{"d_model": 256, "d_shared_expert": 0, "moe_layers": [0, 1, 2, 3, 4, 5, 6, 7, 8], "router_score": "sigmoid", "normalize_top_k": true, "routed_scale": 2.5, "vocab_size": 4096, "norm": "rmsnorm", "tie_embeddings": false, "optimizer": "soap_variant", "lr": 0.00241, "beta1": 0.95}
Below are experts of layer 6 (counted from 0) of a mixture-of-experts language model. Rows are named router (the router's row for the expert), up (a neuron's input weights, with its number) and show model dimensions 0-255. Each number is 500 + 40 x the weight over its row's rms, rounded and kept within 0 to 999. Numbers have three digits each.
After each expert's rows: a language model's description of what the expert responds to; "comes after" lists some tokens at least twice as common just before its tokens as in all text. This comes from a sample of Wikipedia text that the model never trained on. Tokens count by the router's weight.

# expert 19
router:480573423510502479489454496525475593538570493494555423488573462482479470551445501459475497509459554527519508454480513530510472618454493547483489540553489451472517517517543540570500498439477497556541504472532484460446486536507495444492494506526499497504540404466514514520443479478551441527488479454600435519473539510448561468506526468552474462539523501502407518468511489490460517549478486495466432476541517493470459465576519561468527474503457581474586496536548540494495510519561548516502474540540467513391520473521454524592507611558536547481542427501501474439492498533496526599550449491555463452510498446528492531498444472470555479507507538462448502550526508460467461486513499488402501554533482494434542502423480524472441542453524450514524536549525487515537528498511541
up0:531528453563541479555450512452487487572556496448515576517578467426538445521537480474483459510521486462469520456482497526450486518465506556497468496493473501465485500476539500529431486466500458456585507542443520484420507486425499480401506547526541503520513372486484468522503471576476535560558504455482484498479505445482535505526470493510526521472585527466477479477484448454533505485514558514465545438508546459469463489537443506439470514463560493517539532518497507504488586517500556595504488542494531495441529546605467375510510497505487547528429444536514443506535523435462508453516511513468549565467519462462513579446475519438469556501493456545498471555515527538449526461535472422467448509533492558441488515424498541488489473520485486510488502489558554491475573581458435
Description: First piece of table names. The first piece of a proper name or entry at the start of a table cell, e.g. Dr-agoljub, T-amsin, D-inamo, plus common first names like Sam, Jim.
comes after: " |", " K", ";", " T", ":", " by"

# expert 56
router:469462513527482482528441552558526480510557509518480472520548461527603469563492535553522580500509502402518503503440477497552521531500423513451472585565530503422505479522526482477524532467502463536486569534475528483489496495507498460532511467556488523504513546559435518514534520494507438623465531534538480438493491465512492493530572493499538485458488544425510475534446526452497467581570516521499541491541580476481451459524535520491494554435526479462501517582495546528496541537535521516453503455604501549528528503564465482492470491554463508484456441548598481461475448516456537491523436520516507403426538470502508564525512493568392489516429469516477409523509496441508442554553477509473472510472519523476536446550436498496507551514476511560506484481521504576574511467505453
up2:555529480588528552518464582505543503554472488559509437452543540507533453423494452445549486486523478507523444502471525484547481508563469505456483587534504505488431471481538493494562534515515493570532499521445494521517509495432497510540464477564537428491542499497507516471554498541520552457456464445449538524500464565476470432488498492474510524455514524460478446540505526492535534487546458497488577531497535509564564471483481536440542556433544423518457516572477534473557531522465426496435516435546463473442564488610519508487460464504510489482436530497500484522557556419546535460509489608558444453475472517489491551523494487555512533446497460582418482444490461556467563528525547491538504477451522493521484459482464514532454461478563475527468484467549460560456517470541413
Description: Mid-word fragments. Word pieces inside words, often right after an initial f or p, as in f-ron-tal, dep-l-oyed, Fur-ious, plus trans and Fran.
comes after: " F", " P", " f", "f", " p", "p"

# expert 45
router:482440488487547524508461438539474499441532517497550430501572464530504472516509606548516514484494490566535475539472552503498564529502584562526479474459495582536477462546470570518477501447456460467479546461491513449500472534510505481548543502574454457509484491501505510513466443494568499530508516506517419499505532518498569496448616516522560491523463503473464569551510476513473491472524502515476487554477471457399453476478503510508580421529481460511558493476532546464522592523455548550495546435510477523417502514514518519544441491487463570489586516487456447503477471493454530574450381506565529436509483451504498523473515473572532513454479496538525568485504507504501528534534526487506445442480490478444471465550488535510530412410498562490523494561540560463580552493487455
up2:475535542504573489542435454549565492505519481550530507456472505466532447492570545475524486524481537530468522422428521545485448507481479584510472465480476508486506527572516594452446518460483470471535500478547469520472485483466515517496590538539563494513535452515486585506506438569494523506546499489441466518473497486499518433618583484464579528392543481543464496527520485507536505569495502596482511553473463518490551509490409450487447426512559520470451501539515516530458526553507508480585476537496469453505495512497513488531513471506500489523484507511569486542505393455509532473527505537515522453549483440389503519475520493495514504497519463541543569461529518587444510589487449448498596516507433519459501495497467471559520524493527552461470460560416520479518516469509536
Description: Prepositions and modal verbs. To, for, of and modals like would, can, could before a verb or noun phrase, plus pieces after capital B, as in Bureau.
comes after: " B", " b", "b", " d", "ed", "ing"

# expert 21
router:470531478546527491533535584541481523467527551471510498485451552465470414500520522640497429464433458481470519488481516489482450552468478452538508512525466493456450443518524506590488555451477560520540494513527534417523488540475501515526515533539486481527461518457463526539557530463513511480531515443480446531492449519530479476500510529529485573554501447429537527520481572479459542509538484520479513575473512547433451506480451542546483505519457505511572560528504525524479603542447491459553519491495471546540508452471518493520480467492504537526533511470525532460423450511460483541541440543446479327486529459540416528508524526453487480497477511552534521514545549543455447510495499485501491550532500465524519421505447563494457470413567566472535511554535447534447503504436438
up1:503549478533492481557504531483494581512423550479530487418526474474467479494487541447451479453559450490477492549510493476562508496531538498465505418494435518491430579564544486480527520508508556424532505494501559538464569473461498528472584497525541500544487549446510501494506531477526531475493552513554531510517558533507482522477451501514517548503514516520553455567556564540512484440511556529505583480563492507461485471456473431471503576462503567481455504445463592418502573452558493451549477504532544536481531527520535498485508527457532615526449473509516540514487559514441486554475462495552506462448495426485520402559456394448517487506510500505505451456505501468531573494511549460564462445523554503568498457514503478529554517471543481495489496529492464475506458585497388
Description: Articles and subject pronouns. Articles and subject pronouns opening a noun phrase or clause, often after as, such as a, an, he, she, this.
comes after: "-", "|", " as", ".", " a", " is"

# expert 18
router:463528481527442513507460540521559579561486508505471448429477424475546501504561577494509548501478440503577460427514540467545532573465535481515446507516508497515497460560585521570498472514496507523581479538477440474525531487491519525520492466515543515496438456530496459552564438535508491472504525449513479553475447476559514507548568485467476543463498485454411446512489517489459482554511459481497507480435552584453501525580429493459546536386465525453489529604540600495534563533517484511432537512515443468445552547512484488484473528556502546537512479469575497479508492473470506535528434469489510478525493480472505540520525502572476535416438544473493564545499519483493491589552495468490491497445523470462501517466465493518544514470494459585493561566462529498491478605483497
up1:482485537455553525495483510522489600459502482504545547500471471489447508541526494476451504536512506521490472535546526429504480532397545494489456503547560421491451489485531526517481427465467506556508495465474454439523454594474413573536532488507506521456520407485547452534514516479532571508505572454485470549509416505535433470534476520506541530475455491516502498532482402593461521506453549508459452559494522484453452485470467513437502529512605515503487414473482455470474467469523481550519485538494535518514455548475491499538434472566507438464511399542576455489482447504585507505509521505502580488542476505462509489506520575426459521445477575474501514544517509490453508527495471462495457532404499463507489402485503527547560515502513531477523606538523518525525424511474503
Description: Spaces before numbers. Bare space tokens before numbers in tables, scores and dates, plus the prefix re in words like released, really.
comes after: " |", "|", ",", ":", " in", ";"

# expert 27
router:483517518440469487508476550509609505539552504544468493533594487487453472533519501506549482481457455532548413486474492482554519544453487547494529499516438544498516462500555569469465491497469513509533480473481529446514511499527470545522455487483478438540429470553470576523485519571584517546506489460551515530457505484546551489467530471554522503505581478478421481523480492406550545503518501483518498559475524488425510520607518503485551529435502476502509517545535522491469578509462460497484505419519518534455519531548504477455527465545504551613520476538531531503581486527470495472559420565493569486523505484513414534538488398521498469439533469509513481528510470483458518551517485495487443482528532533407498428475440436543508499534540535520480583528558471597559505554461437
up2:488456445503518551512507514562463542466521552494539426469510473434547514494506505468501481505506522525481523564485497532448525534471545478548443484480447501536456444476596546529542587541530493486464493502522590505498490498433541507438480534524449470476489559499542532545555566509495546514455568472523467521485476460587471525552525535577483538480564469430436502472481490620486426545517536517496541518455521517470492433497473465442546540503494543387539466557507515464545523426511465548400562514490471513514538497549531476504437510541481492521452506489498568471503541549483481529426440512469520514507553476535502576515457536490445504445493456521451533484488483528439440514568473495492481498464562472436463457456453539529487501476478533440476537511526476472422629506524526
Description: Table and heading punctuation. Table pipes, opening parentheses after names or titles, list dashes and == heading markers in tables, lists and headings.
comes after: " |\n", "\n", ".\n\n", ")", ")\n", "\""

# expert 44
router:562539508499514467546454500535477507527585511524567472563532509461522361516550515555497528605506448546524494507485466483528519546479478512569494487488497555493439539564564570555540588508490554506552491529476467437503480541458521556510484498517485468567455471577524515512506506445490494514466551422539530613511475475541484460515438502529538463529523502475494483475511538516473522477451454509467458572521517478475565505558523479499473564469560540550489499542584506458493523504488496441502544485531497548520516534425520471514464504541499569546546458539463496505483418500482531538531416532522535483467486541439488570522534548560423436481432458506509516491550456522470544451546522479454424531480569480410528520463509531553512500489480470471506576427514539500566495495492443
up3:492542514470544438464441549490479562482558530464489480494602511520526480545511509613493467531476498533503456501468475450462499539508488405523508435481508610509507420559518511503534562516497485547500540450529500488514460580501500482556487511590528437491505493545511494534475464550467464548553529506577581500484541545521560513480480484484545574566494489505475479475529565538500552456514504447499488552470562494516495507515474577573488516496511560498569533562529437501503521502505484506549456464505465510492524527573514527482548497578491454416532510484517520495582435522471555445518434456540528504562529511475482542519493466466455578507473440521476513484558539550537436466558507523513487475472500445482518491555504495510483503455440604528534569503591525516590490564431497
Description: Years and reporting verbs. Century digits 19 or 20 in dates, table numbers, and event verbs like reported, announced, opened, released, re-est(ablished).
comes after: " ", " was", " (", " |\n", " con", " re"

# expert 43
router:533544507502481513550511592554450493486551532535562454445514517521510483544503578591513507519490410529540483507508525463550521576499521503464475567563438515503524426531448523567566513480532602502476495540512450460534426477539489530516507494515420507466539464562441495493558447528526482445507515455511455601483537524519499576491500515546511508439555497429431543500453533492462530482481484493540498532483522524502499426520490524458541564420556507494522532567531555550489499506535496475457459520455484561455431554489475502472509580520526547533505503562542478481528462585523572554524459485544535458431507546495483532495494556489507401450523505527469519454555470445409561566571478533492482511524506493441521457578442489511509523504473506482543554451526497510511535512520511
up0:527398512526463482520493527546510528535441516507478510525518613488513536572486525558511449521460530539515492525482525417426520543507473467490525518553500429458477481505461484479535486480441493489455368538532497489486451518470515591534555547449448425507515492537504546535530546501525386492460538522471522482526517489509530519435515497570493526441554540519495508528498560483470535524478469518461581516438460530469507465461498481498491458450536458489509528552473444540493557559422402512459540490517457532484444525532539492458518456498486492454545381521573515487509543519511525531445481582494432473517518475460478475475517549481529491430439459578499519490467510521434527520460401521497539468473522503514483443514525451511492477548577537493577450571494471537445451532532497
Description: Year prefixes, word starts. Century prefixes 19, 20, 18 opening years in date ranges, plus first letters or pieces of hyphenated or lowercase words, e.g. (19-07, Ohio-cl-ass.
comes after: " ", " (", "–", " was", " were", " un"

# expert 11
router:477446502501548467546530535503485459510518480501542525409565489466534429532462535525510491490445515565509450482538521463443463509541554575557501502513475491459446529472506550577540503440471475532536498497468442457490482503486507586459500526539483463506430431469476542525561510508511497450556552456441561492511512526469562519554616489507517497493557402456415457500491479537529551490520474455549525492492516503448449486513447538497492537457431484482518511526546503484526551581472444506562493485523471584441500575581467486521538524494510579530495505459473546429492518439468493576503496503536533494458527500478478557485430548467576504491554487538423534505493460470444437560481515472512512478480580549457448518477412515497489491437506432511517485535520455542509529503536387
up1:565476528525524510550535541457457489518539512559547520452536427540512412536465481534465500503468507467452521490438471554506479503521448529511453472488512525485426521528497470515491555471460499559484534521499545495469494553569503562466480526493476352575451395509492526496515354524433525483468566517496579537435538475497524479503567500485562541480493504480489539436479456555484474533484480462511539481491487482449459476503421493492437435534476535499458502538466516509483537540465523515539452487456500552505448522434500472541535510535536472494560502508512496446524522504487548522478527539553444505519598423519496449427517511500517476466519425451490606508516465563517523468535494478506458465543451486442459405566422431442534500509545491531457525532520521524528475566516506
Description: Early word fragments. Second or third piece of a word right after a starting c or C, such as c-er-emony, c-ur-ve, Con-cer-ts; also young, various, candidate.
comes after: " C", " c", "c", "C", "ic", "oc"

# expert 61
router:497535471535502508456513504557514549519621430507502426508466495464451422457479557549535517543504456501547507511472510509485486475442529506435501564472405541481494471519550553538526481400515487510446498528491484445544421506494504524503529465521515459574447452470457516564540494487596485536486545490535510534487484468485506538538524586502519491537526484460436441448472509418495502492529498504415482478530567482478432511612515532528623490468526457466568512501521535518498594528513544529494521485517482593502503527531500541453449473562499571530494437435500540476497507472523564561520384561518423470425546446556536493512439481485488516472521520498515514511428529485519452549483485475488518513486494508493523464545463460490509533445560516509525454554541505524511484495451461
up1:535478499509598506572484494444439504512623484481551531477479506515508528433537607582457522469509476494561443451512505503582500521530458442460463430553559528533486480459504470420493514560494455466451422536487532496526496477481591523527499516556495516477485574487518475553524476472540436559551575471540573484483533491556479469500464555480463543531554435466485477462507515482510471478483568464466513540514522412432519518490495505434472542516577506493591491578542544523491498484553509438551513524427427452576468468452501598511514508490537519492547525460515481483518503507462539481495523499429556514516509523463507473463523502470433513534460467442441493461454535538477498401507490430497546498457506467541472518562484490438540540487458472494511482529472493542518462485527475
Description: Determiners after prepositions. Articles and determiners, mostly the, after prepositions in running prose, e.g. at the, in the, its, these, several; also commas.
comes after: " of", " in", " to", " at", " on", " for"

# expert 42
router:515444536465536512527467547534508486516576533542507501515483512493473464483545543520552512509461440548551432470482466504508399512498512548543506467557444504532464493494532601477494529475448551540495521482488476465512472524521472510489529471487469455601483447489450540560507547524561502513429492465557545506437502482540580503503563500511513533586529452476417508505490495434527520504529509537489460565489480495410468527563511525474522531444496497470477506584557543541413538475461509529489513448438566541504475552480541480477452475582560546573504445519521461449531477470456504481504379537494546456453488453550461490529514464480445499468518525495471445558556436521427533553506485479460433509488534542440484431516400479567465531550503499528517571535535497570550518504495498
up1:490434577475513518488456522469512484608463531490533501446475585552465442561519498493530535512494522562409539467466487531559486551547528513500493480537471543492484468497471564540534554461453534529521480471513509447523524481489557551562489477493543579510492530474469506499507524478532442492402512433484508466532508449526574494518505506498491445565564419557493489503496453496490507569572483463478556573579439501478445509453494470520497554461496542504491476517546421503445480485546532471443555459443464492527534577476528546456443583515532536484535536494413441543509492531454470504491480508532449471492477482474507475587487447466483461541403419452563474490484514440533525575450528490484477545553476495519527485458477510462409544510477509449567525468534535499482560426518504
Description: Separators and list dashes. Punctuation separating items: table pipes, commas in lists, semicolons, and the hyphen opening infobox lines like - Full name.
comes after: "\n", " |\n", ")\n", ")", ".\n", "1"